Weights of a small mixture-of-experts language model, trained from scratch on English Wikipedia: 19.8M parameters, 64 experts in each of 9 layers.
Below are experts of layer 2 (counted from 0) of a mixture-of-experts language model. Rows are named router (the router's row for the expert), up (a neuron's input weights, with its number) and show model dimensions 0-95. Each number is 128 + 32 x the weight over its row's rms, rounded and kept within 0 to 255. Numbers have three digits each.
Before each expert's rows: a language model's description of what the expert responds to. This comes from a sample of Wikipedia text that the model never trained on.

# expert 24
The word " of" after nouns like Battle, member, end, and word-final suffixes such as -ous, -al, -ing, -ance, -ment.
router:129128112158081107174073192075132136142153138142097149114181135097112115100095098118160108172160139110046128129122062102139120115150140159109105097148103119114146150092104096131128120062044118107129119149106146174149094128105121139126168208135090082090124168163118167145156147182109062125
up0:175122128179098143110132115153119125106179156166056154150155135157139172196090157148113111136148157082130064100118170148122113228141127079128120126099147138191110074161122140194119173162038181116099097125132110127134150112126130127118102121111132144186147130131128152087152152155089114096
up1:103135153122107166123164129113103139118105149183182117172146131126152170175143157156183109138162075114160181127136151150112161052097110126081114181114113110111138116083138137094045126134090141136126137102155048154125168129182119142137093094165124102095136093160091066141131087112126085194
up2:099129151112092123144115134151102175142105063111127120142164084111129116056174096153127125083103117092103144124138169185150118081126134134111135130151105153142170096130124126146090143112112090136094075111126105110091086088184163112142027157161103122061102162148120150204102136111174099133
up3:118122126144059151124113134083082093108126094163112135107169108155176089170165108114154106148091125128163175130090115172160129112096094084108126101118113124124172116086071080179080130114100119129104132186154118093116136161142148071092070134163107116125131122142154129126163094154083103114
up4:098141142131108096124117144149103099157049149077130149134129100144146103140106101109143148137143118149117122155171088108139157098144163091151109085131188121123107099114150068139106159112116119152121173159111121188134076155187135159125076232163131139113166149080159157159110144166121099074
up5:119133142171102146093124107141105181213053176123156090152182110108148149180103119107169068127141144074180112121170132146126108156114162146112147136137136123156132103137071120111124131131189086175095152147060142143146086122142128139108127220128131118175175161139079081117162164112060108121
up6:157132159176141121111138142112108053091138147142194164147101125121122157138151137138155229158083158151140116141115077172104175182104143142143087095118129105152101096138180111136116114119125091092144173165111135082114134155147100117169069126112109061121155155079193081188153091116137124119

# expert 29
Single capital letters or first syllables starting proper names (K-ilda, V-al-encia, S-otiropoulos, N-akhon), plus "the", "his", "their" after prepositions.
router:195130103124133136057128061101126110143163095117158159158077120098143162118139191152064137098153109122199187190137181174139104094180118126124089154149097156134108089172095129131043075131172156124098126174148094166107132171194099119130111147108100132137161140132163098117173125116104131112
up0:161143126178085155102100059080119143090151116106138094138157164109160152131117159153153136114115102071167166118128125110072108143111088077094178133158126122167158101129130160136141131221113092118178096146110132141127156103166104108156107093134111067206177099112144167145090085105149140130
up1:130179180164094133154154105126062119105114136182116107110167105152156158125149056089161128163078169151110127090172084137119163122124096106154178092158121151134092067097145122151167178152129128116163128092090130094068105145113173128169152150204119104074145101091229139193113086139148114103
up2:113132149130145080096135148100080123106090169069176116122110174154161179154124094124102101136071099158150136128160207149088136073131131147044111175094155182148115120104143174101100149166048115135117120157110079116140049111106146137112084166133111195204167185114137154119111149103079120098
up3:159126156133090110156154162060140075015157154095142118146107116117139113046134109166119125134164118104089085134135162136147124116081102114148101105166068117178131104086144153107093108134136127099145112136149150148118143090126157121102148117172114092096179084170195112085056066135136073113
up4:180144121144103134161134135124122079165132117125115132139080167103176109067153095139137166150122093125121107125138179116154124173139141163188160090120084177211081145177097150104070115189141132136068204130120115137114152176152138067125159130155117167145111117123126147147122193132100093121
up5:182134117171111143069132085103121106106130093183203168128121121121100141110132075111100141098141119103128212148144182176112112205143155088140154068085115169119129123170107123191117089156127133120116106113104089169162143175135102158158151124141110152065141071161143133147130090160104167137
up6:178200148168090115110157129075067141148119187122100097087127148191110168163139103093104117162138175149111092082113110135078142168117123124140158067140140143115144138112147090148161175170102134125104146116090107110151164136144134098195181109144135127110106150140123094186122115166132124108

# expert 41
Periods, commas, closing quotes and parentheses, semicolons, and line breaks ending sentences, list items, or table cells and headings.
router:144143192171120100150106123137089109148082125171078127075150131129148089156133030096130076117167114131119100143156102152077155125138142115148118107179166139110123095156088123087117197123137141117149160155094076138157126146159154073127106131157137141160099189128136120129165144132120134110
up0:152135155125075176129119153130139069140141129067120150142075119123067129149100156190142193095155116084191191181084183099144110117091207135114112171135164153168085139103065155092092106133145153123132151145131189080100102122152041161151126145118147119124138147167180122146092088168122119116
up1:158113133122167106114110143123107110045162151128222162161089167165130167145114051104079141144095121127110105148181184128148118179105128177092119215116113160151103134169122122121125136142184102134104104170078103128141091112096101124153178171119115109105117195127161131124158159118147081125
up2:158136109183092130106095127073130141106124086154162106088142180105175121137142185146149119143184127090135155126114122081110162119063120153113180136110101105158082126188086109076107114139074132100151077149133179137161131165130081165163176081149104146156156119085155124125131133098167128076
up3:125136143137081117081119128119080144130117179164178129133146087148126090135152109134143144105164093135128137158057173072152112096130097115117071129110101164072128147080134116131135142154118083138120215102138128048163143109164120150135130083151121167126134100139105115089185109083136111164
up4:192131121126126100102113094130143114172135138091102112091153131078080130192137141167107118215107109111105066141171162186173188105104142143089161127140151132165164136174142112141067117125173116114131115160155172154103120134124070193166170129086145156139128184089131129185096102137133101162
up5:135137117161111063119178125168096077180129118121104161155126120122167135080174149072099102136072171166049072145103104171110134121132121142185151123142105089107160189120115142140123119120120123108128091104123087160061141120118187101093089166112139105117185099094124168179084063103108075148
up6:113151102131080140095123184136128146106178134083126090129199147144203159104149155135172129107170174138144169118123134189120132126125117052070151098140141136136121131141141154138149078206134165103106122064126075165124071163136106099114125113118118140144146075133196147158121118101115141152

# expert 32
Middle or final pieces of common words, such as -ations, -ments, -ised, app-re-hend, plus commas and closing parentheses ending clauses.
router:188112132166143144168062143098131109128086116103128118138149164147195095071123117135122113162103130126149151142195127130099122133091138156116156051146169114157140179151139128085094154089101104091121130063107177119131155107207099146153162112173113133169166168127128167101136129184126089132
up0:108156131142112166133117108090133185134085137161158102110133188098174090155143120001192132138135124122125065112161150124115163111170127091126145110148093071151139157110104112166113146084132100186185107102149150114100111135165128098160136138165137131129125141162131159153143082074131119117
up1:103157172151103146152113134081121110130109128123125108112137145078123061163130158129074101099123137115138217111149069099121141092121136142122153175122149108119163143085105090129119095102144158125179142117098052129141113152171144095127117197162113131132070101141179162062152111144141078100
up2:162148116167128113117125091115149106218174105144108127140076079124148125102136111119156095141162105186093051118123119087157104154081108131190115120098122155110161133109153139165128187050134158138126200097118085070056152112183113119177097117119134180104147133101136178159166125117149149147
up3:134129103196165142096107063128114151164102113124165147168112098165117086120141127186107115126158170156151133166143117116131136160109120082164151120128089140105114122112118159153168044188108143077136110108142126164195161180125075153115143134161144162140076106116107135125152160138113121124
up4:193131158182202118099112040118135136109124180118128098113138174125100132123126070158139074159133126128156106125124163118114081101102088123180096187086141135080080142174128117144107138181081179153099164133117166121164144100147159115117194098157085137139104108138121136161127137148121118162
up5:140144140155142079095119165147110131130123123141131114120126128173139126090132078125169170105110070088095161089115102171109179117110061143123177181144103173150132131114085203107087130109166173143146143121139154157157132095125159125164165144130086165149114099149135198192164180134145144101
up6:152160124130171150121147077140124169105134132129196145173149174079145166140102135146089100110145149100136205069117168134044129096104144108140128055163116188145130122130148160099097083098088137131144138090169124098135111105157105126114040120154123115160075136166116160133105104202105123124

# expert 20
Two-digit pieces inside numbers, especially decimal parts of coordinates, plus years, vote counts, track times and percentages.
router:169123084135120187100114127122173151115125099116118188125084091170107142178117131112087101161146090137162137123085108129106081125089126145139173139123140117159174139143105151156180128117099065153102164131069159075070169135132140167118176134112134137080119140122142111102118059132159184154
up0:091151148125119143088147121142108150079130184164119138040123108159134136135148081151122173158113120056219135116145131098156152104097107168109129146137174166116165066138182175099084138133131123118167142077059118040075070084097158084158105070114122148157099094139124130170125136131103164138
up1:109158151112131120109081056159101161120135167099138080107150170120214139089084125122195092129152122084089113155117100093112148119077128173143174120181149139110147110128151143063095136127116158150081132105175131134167169147136135130087192135139119065154113086113164169111168127143159129145
up2:102163098120129194086084090180111154169143174152186158146117139130162140143157149112094195098181105079075170099147113111074149143115120123157150118099128118167148116137109165148132143139148149133127125103098131105188131155162094105132122111150163147106080107146117181184128116100163170115
up3:130149131120122145137199135153118095123151094152126118148135130161120109138173124190165128084231166141095147150106116140116127168131121119145184082087203136163168126166142126137129134174162071216134108104088134081080138104185081145129127109144121122110132079186099135180105131058124171150
up4:096120131146175108136125131108109158121141138092116228103113101163083093081159134107140179111162130171089147162131102061084143155171138118216107118077121190134058136086133116069166065093159150163147176124145122112168084153135091151110111103113131123185115065133164123139148172075092103066
up5:149152152056080148130058056139119157162131175172159165106114112133172159112157107150165189104107153115142118101105167080157112138120107116110095159124118094170170091116112132134147105121173129081157147110057123200121135130078200154146160147078110132145099062157175107103149045111170153114
up6:110134108146100118113091152150119183196114114167139065123132115187137122089083105117090189120111128113106116095102121098149116165181152096166157105234082092080150132108103169110091124170159133081169083125086048132143102173114134142156171164161193119149104123146109118129142152161135105142

# expert 37
Inner syllables like ar, k, ass, um within names and words, such as Az-ar-enka, Em-bass-y, Naz-ar-ene, m-ars-hes.
router:139141122194112134157137183117156127159155138143109091164140131124059109147157166128187112135098124127129125158118122135070163123069143177129141123138113127087133155114152122112068179151169156193124130091122133150146113184165113126130146128087168151150119051145142175088157110126154158125
up0:149165154150074090139153159163095117118124131099171120103129154136122091156141097228163101070128129126154124119091158088148200109154097063121140132164118142186201124136119112115108091122103153141156101109125079081163160097146121114120158083103110199176149058146102096134163085078108118148
up1:177152147102104125170194140119134106095156146161083118135130129136165113131105124059098115115173122041165099148117107090146136165094115119111150108129125133140121131075154106107169140118073146138141067093102126136093190186154112119136123138154076108147136110165128152130097122080140166087
up2:150141138145158100120110148149121149149121156166140153096131151135124088085143131130173134057103078112127155162083116089147141125067105078074140200202134175157213092112113119108065116199179195076111088084093081095176101110092147131176155117142082125105128141139154132135102145090094111101
up3:172105111117120142119106152120098071168146123087159105077067116057086150066129123150144101174092152100115099157143154139152162159117104139140111169093131150085080150182087128139185149134099106146174142120152175139155161143163153162199120182099149162105107150063126119158185109085106152115
up4:166165133132176147077135058119165141218141133196143156156160089123121141131132072164198150084167142170126139095147176082085146103176104107129143117129135134080145130110088209150103132196098083138164179113092077102111092173171138104105107099088103148168096152152067114124156118081131138140
up5:165138107160131161166179096155136145138146151151134126088166176091115192090175120146100107144134154191139115116094137157119081073067170144128152124110080149060060158092156053095134210075136120102086186104105149120153135176152090125145132117153099087141177138147140076142137137158072132090
up6:179145122128093139111114098144116113179129165117123098165120091167128127094127181175120120100156205165164175126073106115172085059135101109154067120180129135089103124174114139116107154152120082122118150179124122151101141138143107077104082102129173132179054077159100093132121134133101121181

# expert 63
Prepositions like of, from and between in set phrases (racial makeup of, age of), word-final suffixes (-ing, -ional), and taxobox Class labels.
router:086129090199160148138114159142141082154055107143096160086167144141085120081133169152152110194158135118109056118094193130107111168094127141136099079145101124143092127092165088161200101090107124089111151086136139179092114141168153116149097126167105145142110141141151169095099124189198104123
up0:115132079045131110088153171110099164105128150147112047112167085126120164150106162124133117152083082092172149139095162092102109157127166171103104133087144122108155173105132109114107099102098143146145115150102108091128116129108114101165087149134159101129116080112141087049132155169091086148
up1:129136126155140104145169186155097121120101111153146173136080173149157131120125136097046177117115118186137110042073121126187086128139133125159131188135100097155120128158161181109124105144098093124139095147090100160189147131133111157193139125151153075147156130124118120118123106106157145098
up2:130146148135151161115140112088088153145116130130137141094113093190153130177163180112142105158164122156137084103082108212115119150095123135129146145148142082087119137064145168094120198176140116088122127220117156126144091159171113087136185176122120145161077121110114128125088144111164176077
up3:143151154159057091119167113176104125157090183151098153139131158197164156113132160068142146113173147149087117064068154195184056137117101135082147159161090116107175073098114119098130155154081147153153158094092113085129102138138136102085132100135114082098120102103140170065146138151086129125
up4:096155113140134195119153111099099131138158110127124182115148148152121093169142112084179148134142101141093091202161157100087137170129082107137165057147081103143151134075144166086131089142149123095109110105136143127097113143164094103148104190156150110129136074101187129152092134094113122060
up5:130119133171177132124148135140104192111117154166123190084150094135105164170133115098183092134093108106189130089122102143174139166149150083118090160115064171155121110130133131093147199137164118161128127102112138172154118180101134100068147168184155047159193112148103155135072110100149156113
up6:147140122112143132178153206110118150101201098137117138083114113153094106092176151156141175149087108101119110100106170174082155106110116143181094121110137143185110077209127145071101177114113097073097111162138159172109127156194147097127113071141130157132094137132144145109126148171092151093

# expert 58
Commas, and, is, also, who, which, and sentence-start It/He linking clauses in prose, as in "also known as" and "It has been found".
router:072120160088090142175198128160155101162164121125130174137173100107130088146114158116179099136105100133159106075101092157097123074158145136139133122112145121092115117107096135156117123148195109177108120037137110072115144127165106111131043147137153113148126109116124103134119150161161165141
up0:141138124134161235143089139155164154167176126163137093101150103100143101109103137163133095107158132110138196115083088144108158164116118061140145120115066094118119101115168175085178123162142143107128146093122119116107077092222132062134102146162103154136155142147153162136073115102132163085
up1:175139130154153117136132123076129106138152169094155151088145134123158171107132141093128152151147163145110164170149075111116134125193097110143131179137121134080107135129123160133132136152110096094123174136112139126094116147153112091147172169118236164208095146141153111087165095121117123120
up2:149115132128083106176128116144115165166159184154140122147133115160130138123170044137106179158118158137110130176147152143113171079117100034125153207071120196060166087110085107120114094158145073160115155099124115165137141099112124154108146174096091067127112098138131184094076147086140164108
up3:124141106134183149050173138176130095160084119144153166138080132148164104102145119128169119111104130102131112140166091157163103154139128113101119135088095159181134118101162151139129137145177149098152136090086108174139124121120066142128176108123198212202169134135112110131103090126133104147
up4:155148114080157157127113133102101140116171151130128125122193121124143185126144147135133118150142175107177228024137112093100169137112123104076081129143113085142097146102095179116131104127121101130094139088124138140077131115137175131129109145121174074181167123093136182137163159212094157108
up5:131145123112095119124160159086093132147161132141154094181079106155112149040140121090146140137101123170169130122035092126173160107138111080114077154176104122103074149140062172127131163130127125071142080079122212110144116140130112111116042134132129192127147052109137141141114169149074143037
up6:128127150089120098095050172141072191159158139095108100146167131165124155155164144217140154162114138171136090161116116096168112117127104125117146139096086145126147113093155132134146074164127115112108116112109126132155128113194088128131120094102109143086147147105126117084195149118187093147

# expert 21
Structural punctuation: table pipes, opening parentheses before numbers, spaces and colons in infobox lines, plus lone consonants inside words (unex|p|ected).
router:165149130110133133171200118138137098139065118122085111131111113101152068065166081129143137109127150129096019135168098124116212187133100087185150127131096100093097108127158154138128107113167142063150113102093091173204144083138164050092144131104151139086117079150104136153096127119110115134
up0:088178130114101142129104063103119136116118128154102163061143100150096108164157114115171145134133076123136118169134163141125143165152145141167142029099108131211142122184122063171182058116091111160182132124163165091115116090089153149115127113156065184197145113116099085159151060146101100129
up1:140161147206130148140139120153110140107131139137123175142106145136077113190138093097074128162100149159114079119095148115181173172145064124170169170117074141108125135129116126142148109140129110132139129185065098120126120120062179084145166132161137187123140104128149141106117099059086102117
up2:097151131107149184103123160118102128107101122106126076080150118153192111124148120141136113116114078141102116121178194087127036069101156091068150108154127132090117117168122091160145103156128137092133138088151145106108134134148163169119145105125107111076156111082130152097158103135132130113
up3:146152125138112175149161166180132160079140118142156138150133152168092135195170201114099129138119144149132122117084110129159155094145060075119137121132139127154120152160140073077106113113133136126090113089120088088171118078128136148126099103138138059188138107155087096093178105202123093114
up4:169126118198183128154121114128133142136131132117174133093131104129139140070138114079102093137135089110141112121162156109134112142095077159206118120132153172118100158111174150184168146137127136134123181162085124135070166180165197120106186105151112183063106091114105169095096122106162133122
up5:136140152117091103137124168174082113103169130066148129160108178146148189106099130094158137117131145102184114116109103143156177107187103139098139199115092146115141124174144139138163084102103127102148123142131115159189160130072117131113163051123191169105123125144121117133170141172114111131
up6:057174117168126112143100129126124144153122137089124177102160143138100158079134089117198129164119116117158125079158084153165152116110119188135088069095073096164108142091122142143061152130105124077058180122143120165118073119111134088132171093106152112159149144083093112123129103121111129127

# expert 49
Opening words of names and infobox labels such as United, Sport, Authority, Runners-up, Year, Am-, Ed-, often after the or a line dash.
router:147092119095126131076167105183119152096178121082187095146084133150122174123138102181099140104119078090193121122148114140160095125156087117086105114116095091145166125172068115132128151191173124142138105163158175129170118136117123143105165100101133122180149071080158086174079125142111109131
up0:181198142202103157126135101092076090136102163205116154081166114149169132159146161170135158114154142172100093077077119117111136123108087115155143141143095174147111129078120125146115201128112164126095147160058076124109145163170142076137113110161160129104123152112176097148116090124088171121
up1:178142121132139187120115120098121124129121124161143083123154174134103117077153111126133136151127134112161204114132111134056117125150100148126092137089112135150119129165098187198079145106211090092173118086094174157156163103167119135133142089149102189189150138144105174124146144126190194066
up2:139140110137125184170176140087086079088188147128134114141112074148213208155143081149115091167172128141145121123109145143109103059109082157145141121119170104114102148152120149151115120072102162160101082184114150130155165079208155104115114101140099135181115099122177127163120127158140210107
up3:173150132144192157110113121084091113139127154133174164106159149129158169137129155105143171176092120098151157142142164128117124172090184175111133089149176131119108108111126150142083155098115072078143156123100158141156176100170110176151133133141198113104067158109198147143129089142146165162
up4:170127140126131150124110148104082157103137169098131162145125136105147093121121120163165146102086169075094140119144074112154107166165097076152089161140104142087107127132064202109121099120134142064139185129094145165175147168143091094150101140160165176120169108163118069120142174123094117171
up5:151134157104133153133147128161153070112141140133115096064120139149155140127160103128143128147100120094145132121140095133088157166152116087100145114160086133125117120146086145113091116124110144055168076118131163100166132139085186122113119123137079077097130116114109190102078176151057083108
up6:129122110154133132098255105033071125215069190170099161127151120164152188140128162106118165093124126168103129144121134139144104106158142136131068146121142136091152141061158127161131143095106082172119141142136145163088146114131076140129138166147117157085169152130120117130163143102131135184

# expert 15
Digit tokens in years, dates, scores and chart positions (20|10, 19|78, Hot 10|0), plus a few mid-word fragments like wide|b|ody.
router:126160128138191164107120077101126126151078090095191123121116147112145095165174043141117132121149152176081085101139086094126106115083118087152072103079141140100193159149120097147182154140099152163158134142125134119105120109126132157108079129088095103111208157088129078169179103094093089068
up0:179176129128134119162071203108110074164085126133185106112164095151143092134163122107098125142120131147087119126095122138107175173143109179202099153110130105199120142060063114148101124107176089120191138114208127091086141139145157055154126151133108159099119146189104148079134174148178137107
up1:155155112127124126125099184118106089096107111099104187101128205140141125117104098146134183184130129134074112110145167096170097121113091122149089118181137168128053129081111135134131219121053085104162133169119185218105150112106193155153127168141126097121131141121183159143106115155177134125
up2:108166127182087103130156107109135143159126100141136109117168194091104068160218093168102109089129185122156061084187147131111155170185115150147103158157081118110116112150086092157104135119136156154150112116095109052155134146169146090119112118135102071151132119078147121104211121102084116089
up3:108105109118087117120175071159087094138136163119173164096129148095075105120119139100151156116164081058129176122100151120244140148104115119103147123147107148123097115157108127059107058122177115156131163052102117178111135133102067132133112134125207152192127049148127075116170171134123137109
up4:138127108158112136103109096112141118112111130156202174103180152128111115110095075112075085122147146118102134120138170136116141145151051132136080105094131106157160079127113100120120097153171201140141088144173116072105115100147146098105109106141143186065109104100164151209094153094158194088
up5:128131131153120076132131165151105076131107135120108147077116096125105157115146153171143162127091090133172117104081086155100104104151135110165136166113116162115137078151117148076083094185136125146189092146128093144131133119129126140106155161128177091167098179123105131176121112130133112152
up6:147129162122142113061083096126101144141070081106177100130165124119099121106133073134093155179067136119112113153121164157128106154178053095134145118122127195185106139111051081177133070123076141146069142160183114168139143153116125100147122094120051163172180092122151077155087167096104119095

# expert 57
Commas, and, or, of, to, and modals like would or could that link clauses and list items in prose.
router:106076180126112134167147178179125126143173144176137154159143067096136103117140077153099143100142074093126117126164112154165165074067161059134133143137163191097101090190090134122112157121204105130097139074110149165098128089088127155074168176192123131159094119161154165173152140139103094105
up0:111131124145167146131089133143143139137178135159174112143097174131109126129133092078141144148111102135123152075124161114148121127180102100083116127124141112131150141111136138106130114137115089157139153124089107095144098134064176153131187124173092059167169156141123146158134130052088085117
up1:100109119104121062062130097144100186129151137189180136122122094084130125198145112129168158144166151125135129166117138099170150147138131084121093109176090179098163084080136127133110187148091189148095144190103125121198139142111153105145162161142172092171179135115151135167144071114142062155
up2:103125109091083127146132155117136135085173169139164158145174102119164098114160106151144189091158139071133125138093142137174119078118125099125110155090111153093089135137154140100182151143147113115128193103068097195164186127108177141186133077148171113138151119150082169125128085131148166171
up3:123142129144142148126122056113104136128077151147153162106142147142107130161112118134149110120121138064115136034125098063195127142149109117096066085166114135138071167120163140166141113197140141127150127126088167129157163106125102115153114134123172097082097147124166167182135183115157108038
up4:147145113224155158148133138112116133152106114098128144113145092151144114100112043130121108158145131112133117116099135078149122164076130065109138132102139170131060124113145159185161173146148091132091068100075126153154060136099161065081157083147124182118155083087121154094073118101177124097
up5:142217160140095121116062085099085132088095118139155164155144168170169196140170115128175131170128183157159154128070135111121147134122097165168112129119112133147170123122138116114121153136049176143120158140104115097150101165176133130176146092112168139138192125119145122102125064149078140127
up6:147125139108104145139146147148129149078115141184151111159111102135170127167126096148167110168113116099177122113118195134144112121122140099085111130163141183153161108149102141139108085206102155175158162228128101132138093121121113133125168140081129150128127149127132112159162137127075104181

# expert 44
Commas, semicolons, and, slashes and table bars separating list items, especially the / between coordinate pairs and ), in lists.
router:200117135102122155157178148129139068158108085146105165173121113070138086147150126120156147147158139187096097114169111136150206173117101122180160109164163121128123101120140135148061196108161131124180132089131092126138147160166169132155176161144176115102061096131205149109122146133166126166
up0:130135148117104159173115172099107126108160139131159151139116156123147153143145092152079174120150155060116165172131177142068084085118113121086106108129106117130160142115085108140074095133101076104158092113153057106139136136121115124142088041186129131049113160109178177115148100102115097101
up1:157149115111134201054101177098105086120121103187096144138083159084092135174153183108125127166138148127158086123079146069073121111119111125107137109130087147088108139195050099086144150116056123092145151105125178102156138051152158105175130114146157093162119133094169123101217139150112128130
up2:149184133167104132108126123127021142130137177104113109086120134197167156098172140141143123154125152113151137152102135149116109122095122122095107158173117170099104153144095135137097126134123157138085146092092119123101098179135126090181086126154102156134185130136137080128140123087101133076
up3:091156086183100110139117076092126125189085110119104179118109119118145107088117117172161095117162138179107091119143128108135095141142126163164117172094091151154180122170157104152108121115171204117179132132152179156119128104157076137139113091122127192111104072135158154204140114169158126125
up4:084143142117130154163065086187089159160128110108090136180143122126188135133166135167129119100165137098132126184126115153091167066073120123085110170175075144103113120167107101181110163129120092122121128109130080115147120125093091090149106134107047054113145160114147120149180121124104128163
up5:139126099123093122153112099133083138142085159095087149163153155144131123123171128057166099139135172178100119133159043113139181205117153133165122126087131106128084155109121120120130111104142132159087139132149191067080139130177108088103147102139088098067130121090149115150154100113124094124
up6:133122139167104142188085180130154115158129088131135162076094200151096120167147146077144114107111124146063112127113125119127112158105147142166112197125109131148177113197138127112114148115155078131116059140116235150115121110075138136128110203154074024151154181140099118115120116125135122089

# expert 6
Number tokens in years, coordinates, times, engine codes and lists, such as 19'54', I'6', 79°40′'39'″W.
router:139161112153160165167187077074142152093082127076120114105104132123119155195165156100138054121162105191093143121108130109134097076095162105132095108085175128103125167191200178139177074168209129180160169084108145112133158163090127170104166121091098103140149151095132134132087123141145172100
up0:110154103143102093142139133191147120095132154144090165177164117139085164134137109153102097158127135189169104103080152094154182139140129091164151084075143152186114145141148081098120093175101080181116160111084087074195100087145172112123070072147112143150122052129142154148139163152126138151
up1:092124163086075148085026144139093137075153150143121165117137154171136141104130050163156065106116114134137076115122174188158165135089113152147133043144140061168127157156104133125098168147096104171134098160134147053140068193134149112128071146152137159171081121157061081141120129098117140076
up2:114109158153136174137133141193112155136140149173153131149155135131088123140108152074143116137050181076172154146170104094198148119133138126123116108139102127104059143092141124125135123179147097084167135105051109115169045121122142111146191128134127133217130082118094115109117094142151188143
up3:106126148152117167108190133137139197152180153127125148100165077123158118150168119088166142104097095102088039107104145152154119102165105116111108181124105106120148139135183131124104090159174149148159169071074057109162139107086156122117138136143173102140104122087156203145118145076108064097
up4:158163165157127122119137100112076127144144137177159148102107156157136112082132112180134117088150148081186163116099113108136148147143102128149146119189086181169096104062054128101096152105060136065131153142094093121117159142152167111185125121163212171146073104166153129114100098121110145108
up5:152207184146116110104126085103053121170114146191120141092161126119188109109127099127167168125152144099167183110135114075110134123174063129149077112157093176166083118148087085110098178124122116127157079103124117141133144149130137056156122109151169139129109106146197122153097127040097135174
up6:114159128132067143159147098138107083162167157095147132097127140089126097068150168172126122106118121148192126110115121096113176126141120096162105153110119112138093126161108089162109117083191201124181149129131110140115110126131105087140176087115138181100089188138169091132131098108158143112

# expert 18
Lone space tokens right before years or figures, as in in' '1823, February' '1999, plus table cells and opening parentheses.
router:119102114102120085095094126125148133133104155160204118143142182098140119043172108136136132086105175149124138156171142125079185113135142117082162148127089178108187048123125097174115120071076143144103134132135142099149156129177124151135132118085128077142143124137077080103136159136116070131
up0:143124172112089166102123159141128195180073137135172080141125157108188151120137140120072114123127094078197155113111111147138130126080045122157129145092109141082123152153104101135092114131105020138107165124116137123133125078108096124166134104139077167092076088194136150103208158106119152140
up1:142134134136088140102123095090058093147176181143139127054133132152040095060135133152129106124103058184089149133137153117128144110146063084079142121103178120090168154101120135092113120110138114120169056118158111128150114150067165161136139061148149117189181137150151130119109129164157112105
up2:103190156185129147080142111164073096083163137107104166109161135183134157150223140081083059131174159138176127113109128147144184146110056083101100130102109150128128163130126157110121149143119101168163132112079064121092075138107172107177105142170164099119140089147152161136134142120134142163
up3:165143147127131151094140183140154148059097096208145159071170089133152148126128118166032128133152128154132101130142161085160063097110150132081130184190053116177124086138092147110123138114122104121140161175086103129109146070138148065154128086105123111147082146111106096120067138169112181179
up4:136142082195131084056161091123065199159142130188146119194179053170133110102147100114097129138188211143113140193119090149157135114160100131188108124122096168084123130146139136115107112169157124179142081125097117120104142151108196112129183090132112179158131097129104099131051100101117131059
up5:109131124162177087124147125135150120092152111140135144087204110118072132120184152172170145177124162170138066095105183087133140115127112123128081154110098161120161096121138122109152172100081116186121157060135124107173139194191183107140089125129124122131204100119124150099125142169129113188
up6:090139143142157156075124125168152072128116118077149186112142115136065115098158211175145214131153140128151082125120139120073143149131137108084096122129091154140191149110095127146148150111077098166135108134146138142146120127165160108108148130102100115090114123120124140166181114097144101174

# expert 2
Final or middle pieces of proper names and rare words, often vowel-ending, such as -ville, -ina, -idae, -ao in Gerstlauer, Fayetteville.
router:089158092155118151172118158062090085187078140107130107086120145128120133126113114092123138177121231139132060114155118165193128161078121188146167135126080069195151196073129106100083101126138086130153167140127055169103089132149159130123132132101089082099177119102147150110100117132098169089
up0:112148125132086105131115140088108052168179121118187074142107125135145085107132105106080144123122066094148137101130174149123177124159098117143151183115107157094126142108181083063141108134110151113120136138063080131147156163080076095198135151118129148163096080127198087141171121123152080149
up1:154126140156150108109121108123123142091161141094137157080181153124134119117128096110170152035103141101129109109122165178133196146136082182064099098109111152121106111099109167106046132081159159162110139119172094109142155240134150057113148117121099134111185077144078140097149105116160139130
up2:133181138149138084140125111128142175161133201138127126112110080118148185190164117109180059142189108155068132156181143110165103074117123127148108110167106185089093125162121118145152175106147107141169116189163146104103124144125101140115141129136108078104162145169113171113162139080081133099
up3:160171100152128164119120149149098097185163120131115110087103129116148187043108134193146154122154053133155130126093087148114190182171081136077142139163086155118128122111089159076129146088101108125168117126122135157121117131093135089165153145096165145156091124154171176115153154116144134128
up4:121146104123092133109074111169110098176106145166183136124111161148165144120142136098166187153113151130179158124132126163163106125172099161150116121142171178121140113065137123113088108143145087134191109176078091111168189169099156182132111077115108049166161101147093090134220107163069145131
up5:149103101146125161074057156155111169146122141158118114086060150162143129066107098140129112103117135141073069115144126100117133149105071082209129099102113117105168148147123111180200106114085132101125171092148134115158197113196086133122127156159156137096172096125150109202132092078104153152
up6:142153147078121142095115100100105123152070142113108120135093107160142117126168163098138138155164143104112124140071150145139112134131119160049132114126095112105061100087130192113187092171176089095119071121116107050098142150141135073097165111110114122091129118211098117087113139163093085055